Weights of a small mixture-of-experts language model, trained from scratch on English Wikipedia.
Size: 14 layers, width 512, 104M parameters.
Experts: 64 experts in each of 13 layers, 64 SwiGLU neurons an expert, 4 picks a token, a sigmoid router.
Training: a variant of SOAP for the experts, 4322 steps.
Below are experts of layer 8 (counted from 0) of a mixture-of-experts language model. Rows are named router (the router's row for the expert) and show model dimensions 256-383. Each number is 200 + 20 x the weight over its row's rms, rounded and kept within 0 to 999.
After each expert's rows: "gets" lists some tokens that make up at least twice as much of what it gets as of all text. This comes from a sample of Wikipedia text that the model never trained on. Tokens count by the router's weight.

# expert 20
router,204,177,224,207,173,183,191,192,192,225,193,172,203,206,212,194,205,199,195,192,186,210,196,198,172,196,179,189,193,205,212,169,224,198,199,198,188,193,203,205,203,208,217,183,196,237,189,203,185,191,202,255,197,206,223,188,205,244,161,197,231,206,201,197,211,218,174,144,208,197,199,182,213,222,192,179,199,198,239,209,198,244,184,243,192,220,224,198,200,219,201,137,196,200,217,195,228,206,223,189,200,193,212,216,199,214,203,211,187,180,250,240,195,204,203,192,207,186,229,171,263,205,205,214,210,189,170,215
gets: "s", " a", "\n", "ed", "ing", " of"

# expert 35
router,204,207,226,212,169,187,175,187,198,228,192,126,194,207,210,198,200,204,197,199,189,220,200,172,191,201,194,196,195,240,192,155,207,186,201,202,203,183,213,203,201,206,226,195,197,259,198,198,175,196,199,251,196,194,207,202,196,232,179,195,240,206,207,181,204,234,192,159,202,197,201,196,204,185,201,183,185,200,227,205,199,261,177,252,198,234,240,179,200,217,198,184,193,193,209,204,220,189,250,187,195,185,203,210,213,203,200,202,198,190,216,228,196,201,205,203,197,193,211,171,238,201,204,202,195,196,189,215
gets: "\n", "=", ")", " (", "|", "  "

# expert 9
router,199,196,191,218,185,191,158,200,195,194,196,194,197,193,216,202,202,197,194,191,187,219,224,198,203,198,129,164,200,194,221,224,216,220,198,203,194,232,209,209,195,202,203,207,195,213,186,204,200,197,191,231,187,210,208,194,205,244,212,168,238,206,190,180,211,215,200,194,202,202,203,166,180,241,201,191,193,195,225,209,204,215,199,213,201,220,166,201,195,235,186,133,210,193,222,215,209,201,214,201,202,178,239,209,198,213,208,201,190,201,228,214,145,204,194,214,201,139,198,208,243,212,199,224,202,193,189,199
gets: ",", "=", " the", "-", "|", "."

# expert 13
router,203,218,220,204,175,203,187,214,210,252,187,205,190,212,197,197,207,186,197,185,174,202,189,217,163,201,210,181,204,226,210,169,195,233,192,203,202,195,196,206,211,206,213,199,199,185,188,205,178,189,204,247,201,213,209,194,198,203,170,192,197,195,223,228,202,172,198,185,204,197,203,210,232,181,140,166,213,199,187,263,212,191,207,192,200,174,200,232,204,203,304,193,196,192,212,198,210,180,160,187,192,225,213,208,181,215,210,185,195,190,181,228,202,209,202,210,226,196,165,193,299,214,200,194,199,192,180,201
gets: "s", ")", "\"", "er", "es", "on"

# expert 12
router,196,185,197,218,193,180,134,191,193,185,195,177,201,194,210,194,203,211,190,194,205,238,241,177,224,201,144,188,199,169,206,181,219,209,198,202,190,221,205,209,194,202,192,198,195,227,193,201,201,195,202,243,194,208,212,191,206,223,210,193,226,206,190,173,213,234,200,186,203,203,199,157,182,234,200,169,205,197,214,220,200,231,194,219,192,225,168,202,202,243,188,130,202,195,212,211,217,190,222,203,196,179,238,210,202,212,209,199,183,194,234,216,161,201,201,206,199,144,208,191,250,220,203,212,200,187,181,218
gets: "\n", " the", " |", ",", "-", "|"

# expert 37
router,212,233,197,200,213,209,169,194,197,204,195,208,183,204,200,205,203,202,198,195,219,201,216,257,205,188,180,208,204,209,169,183,199,214,210,204,187,182,241,197,196,199,215,206,197,201,218,202,196,196,202,233,206,217,209,196,206,173,233,198,226,201,209,187,206,181,207,160,201,202,192,166,222,254,189,137,212,208,184,209,203,202,174,208,197,212,183,146,202,221,205,212,195,203,205,196,203,174,214,198,198,233,220,197,220,220,202,195,209,126,232,226,218,202,197,199,179,187,225,262,222,202,212,205,200,203,178,197
gets: "-", "'", "e", "y", "c", "\""

# expert 26
router,203,193,195,203,125,204,192,200,196,198,196,180,187,202,204,198,202,209,194,198,233,208,203,245,233,193,183,205,204,219,177,157,185,207,202,202,200,190,226,197,196,202,158,201,197,185,203,205,211,198,208,189,204,214,207,200,202,197,200,194,244,197,204,175,199,253,210,224,198,201,205,186,236,211,185,160,202,200,201,207,205,240,198,174,199,230,204,171,197,254,199,211,205,195,201,224,208,204,223,188,197,202,231,196,213,207,200,199,234,180,257,180,215,201,206,216,177,188,179,197,189,205,210,200,196,198,190,205
gets: " (", ")", ",", " \"", "  ", ";"

# expert 21
router,204,175,220,210,183,182,191,198,194,226,195,155,201,204,212,196,206,201,193,196,193,212,203,195,160,197,181,193,192,210,212,160,213,199,201,202,191,191,205,205,202,204,213,182,199,240,195,200,188,194,195,256,197,201,215,191,205,241,169,200,238,205,200,191,213,222,181,157,207,193,199,179,224,237,196,186,194,197,232,213,191,240,188,237,193,226,246,198,200,214,199,138,194,198,214,194,224,206,216,194,199,195,217,217,202,209,202,211,185,172,255,230,193,203,202,202,205,189,229,175,268,208,208,211,208,192,173,215
gets: "\n", "s", ")", "=", " a", " it"

# expert 2
router,198,181,192,216,189,188,175,193,190,195,194,182,203,195,220,199,206,206,190,191,219,214,256,218,200,199,132,181,198,218,215,180,213,206,196,204,190,205,202,210,199,206,197,193,194,214,201,203,205,194,191,223,192,205,205,189,211,271,214,183,245,203,191,170,210,228,195,185,208,205,195,136,205,197,204,184,201,193,221,199,200,224,193,211,194,213,159,197,203,229,193,154,209,194,216,221,215,197,216,213,197,190,227,216,202,205,210,204,190,182,213,218,141,208,204,207,200,159,216,193,249,218,204,216,205,191,179,201
gets: ".", "\n\n", ",", "\n", "=", " in"

# expert 24
router,204,190,203,204,152,194,157,192,194,203,195,180,186,203,204,200,202,209,190,197,243,210,252,219,202,196,165,204,202,218,186,173,185,212,199,203,196,203,212,196,195,205,198,201,195,236,210,195,206,199,208,213,203,210,205,190,204,199,204,194,249,197,196,178,203,261,219,199,198,199,200,168,257,196,193,162,197,199,231,204,204,242,199,251,197,234,202,172,199,268,193,194,200,195,206,194,209,190,234,198,200,191,220,203,206,199,202,200,207,183,262,196,203,201,204,211,178,183,187,192,205,215,207,207,199,197,181,207
gets: " |", "\n", " (", " \"", "=", ")"

# expert 18
router,201,187,193,217,169,199,180,235,186,211,197,180,187,194,217,196,202,213,185,207,202,275,226,182,220,206,155,179,206,176,190,181,217,201,200,203,214,178,216,203,184,210,220,193,195,218,171,209,193,193,205,229,197,226,209,179,194,288,221,188,182,200,183,180,199,221,194,191,195,201,212,166,209,249,215,170,207,198,220,192,207,238,198,209,196,215,190,188,190,245,186,192,198,195,220,164,207,182,200,192,205,200,220,207,202,166,201,192,206,198,207,216,153,196,196,212,194,174,184,171,249,198,207,227,204,200,196,193
gets: " |", " and", " the", ",", " in", " of"

# expert 23
router,204,205,190,201,158,201,187,230,200,190,198,178,185,201,202,200,199,212,195,197,258,211,236,253,225,197,176,197,209,225,189,182,188,230,197,202,196,215,208,195,197,205,170,204,193,186,206,204,207,198,210,207,204,228,197,197,202,201,228,186,235,204,200,182,198,223,216,233,198,202,204,201,276,193,174,164,205,197,202,190,214,229,200,184,201,239,192,182,200,248,203,210,200,193,206,201,203,207,204,193,203,205,241,201,209,196,200,191,222,180,217,137,214,201,202,211,180,188,189,202,200,208,201,209,192,196,212,206
gets: " |", ".", " (", ";", " \"", "i"

# expert 32
router,203,216,213,202,156,202,192,228,206,246,190,213,184,209,197,195,206,186,194,191,188,199,199,211,166,204,204,179,204,238,226,166,165,209,194,206,196,201,197,205,213,206,209,208,200,182,193,202,182,192,203,247,201,226,214,198,205,209,138,183,196,202,221,235,209,164,200,172,205,201,203,212,240,183,136,170,212,197,173,262,213,182,210,194,200,165,191,227,204,209,264,192,200,193,211,207,217,193,150,186,194,210,210,208,186,216,211,194,193,193,179,211,206,203,202,211,218,199,138,206,243,209,200,194,201,193,198,205
gets: ")", "s", "\"", "e", "er", "a"

# expert 11
router,200,197,193,219,184,191,161,216,201,209,198,185,190,194,214,198,198,211,186,195,200,234,245,191,197,203,157,174,206,186,203,218,212,199,198,203,206,214,202,207,192,208,212,196,192,221,188,209,202,193,204,264,186,208,214,186,197,243,216,178,213,205,189,185,211,216,213,185,199,200,208,160,193,233,202,184,203,197,234,195,207,235,198,220,199,227,169,192,197,242,182,122,206,194,220,191,205,189,223,186,204,178,218,210,199,220,207,197,200,190,234,217,170,203,196,212,200,174,187,205,260,210,198,209,200,192,188,201
gets: " |", "|", " the", " and", ",", "-"

# expert 28
router,205,145,207,206,156,196,208,218,180,202,200,115,195,210,228,192,199,205,192,209,201,216,214,212,203,192,156,197,194,185,163,168,222,180,208,196,202,182,210,202,189,210,207,193,198,254,194,201,192,193,207,285,201,212,211,200,193,215,203,197,229,204,208,193,192,220,190,175,196,200,209,212,181,246,194,186,200,201,220,212,196,252,182,216,191,232,220,180,191,218,182,177,191,193,213,176,211,194,218,186,199,196,233,206,221,198,200,195,199,186,227,217,184,192,197,195,194,167,217,184,210,201,196,217,198,201,189,231
gets: " |", " the", " a", " of", "|", " an"

# expert 19
router,204,167,222,207,178,183,193,194,198,236,195,153,201,205,213,197,208,200,192,197,190,205,205,198,171,203,173,190,193,219,222,164,213,197,200,205,194,190,205,204,200,204,216,188,200,241,187,201,181,191,198,258,197,200,219,191,205,246,166,202,235,210,200,181,211,224,181,152,208,198,196,181,210,238,192,171,203,197,239,216,191,242,183,235,190,258,235,198,200,209,202,141,194,190,220,196,225,205,217,197,201,188,228,219,205,211,205,213,185,179,232,233,194,207,202,197,204,188,232,175,254,205,202,214,210,192,176,210
gets: "\n", "s", " a", "ed", " to", " of"

# expert 7
router,199,198,197,220,192,186,172,188,190,188,192,185,206,197,218,199,208,208,189,192,206,198,241,212,206,198,129,186,196,217,222,193,212,210,198,199,192,209,205,210,200,203,192,192,196,222,201,203,201,193,197,225,194,205,211,189,212,271,201,186,254,201,192,178,213,231,195,183,207,206,193,123,189,203,202,184,201,190,219,232,204,222,190,217,197,211,157,197,200,226,191,154,210,199,217,229,216,192,215,210,197,191,214,215,198,204,209,210,196,180,219,218,150,206,202,209,202,151,218,189,247,219,201,220,207,192,181,204
gets: ".", "\n\n", "=", " in", "\n", ","

# expert 40
router,203,220,198,201,190,199,184,226,207,234,188,207,185,210,197,199,203,184,199,201,197,199,214,198,198,206,203,190,204,212,242,173,158,209,196,203,194,203,201,200,206,200,217,220,200,198,202,204,188,199,197,206,199,213,207,202,203,199,196,192,196,201,201,217,198,131,216,191,201,199,201,181,245,187,162,157,211,197,197,232,212,177,202,200,203,183,192,213,204,202,214,205,202,196,205,221,203,189,182,181,196,232,191,198,188,218,208,195,204,191,181,211,215,206,202,202,209,204,182,230,223,201,202,191,197,194,198,201
gets: "s", "\"", ")", "er", "e", "ti"

# expert 10
router,200,194,187,217,187,195,160,199,197,195,199,190,196,193,219,205,201,199,195,192,189,219,234,206,206,197,132,164,202,192,218,209,214,219,199,203,195,232,209,208,192,203,208,202,196,212,183,203,200,197,193,232,188,210,208,192,206,248,218,168,224,205,191,180,212,215,202,197,202,202,204,164,180,245,205,190,192,197,225,205,205,214,199,214,202,222,162,203,195,241,188,127,207,194,221,217,207,200,211,202,203,175,237,209,199,215,207,203,192,197,221,215,149,203,194,211,200,140,195,208,241,215,199,225,199,193,190,205
gets: ",", " the", "=", "|", "-", " |"

# expert 33
router,202,171,214,208,167,180,211,211,185,206,198,124,192,212,207,193,196,209,194,199,190,220,208,232,229,191,177,192,194,229,189,159,218,198,202,192,200,193,208,202,197,210,210,206,196,264,204,195,188,196,204,241,199,203,205,201,201,198,210,198,296,205,203,192,199,243,197,165,198,196,207,193,187,241,193,177,192,200,224,209,197,234,187,232,193,251,242,170,199,219,186,188,185,191,211,188,221,181,223,190,198,182,213,212,223,202,197,193,211,184,236,216,197,201,203,198,190,189,212,183,219,206,194,207,194,196,193,223
gets: " (", "|", " |", "\n", " a", ")"

# expert 25
router,202,179,205,209,165,195,193,220,184,201,197,136,189,207,233,195,196,199,190,209,197,233,219,177,212,193,145,190,194,179,149,181,220,183,207,200,208,183,207,204,184,211,208,201,196,227,195,208,203,194,211,274,201,220,212,202,191,235,218,193,202,200,191,186,193,223,195,179,195,200,211,198,177,254,200,184,196,198,207,203,201,262,185,206,192,210,238,184,190,211,184,185,199,195,210,180,209,179,213,187,205,184,224,209,213,180,201,198,208,193,247,217,173,193,200,201,199,161,208,193,221,201,198,227,199,202,193,207
gets: " |", " the", "|", " of", " a", ";"

# expert 16
router,206,157,238,207,187,196,184,171,202,236,195,188,202,206,214,200,210,202,192,194,169,198,162,200,158,182,169,196,189,223,218,173,202,174,204,206,201,193,204,207,198,209,214,178,193,244,182,197,174,191,199,251,203,205,211,187,203,224,145,204,211,200,200,206,202,195,186,134,209,205,191,179,224,225,199,186,210,199,189,247,201,217,187,239,189,187,187,186,203,196,194,152,192,194,217,198,222,186,206,189,192,243,206,220,196,208,205,199,155,185,207,239,195,204,202,186,206,195,230,180,241,215,204,212,212,192,175,204
gets: "s", " to", " that", "ing", "ed", " which"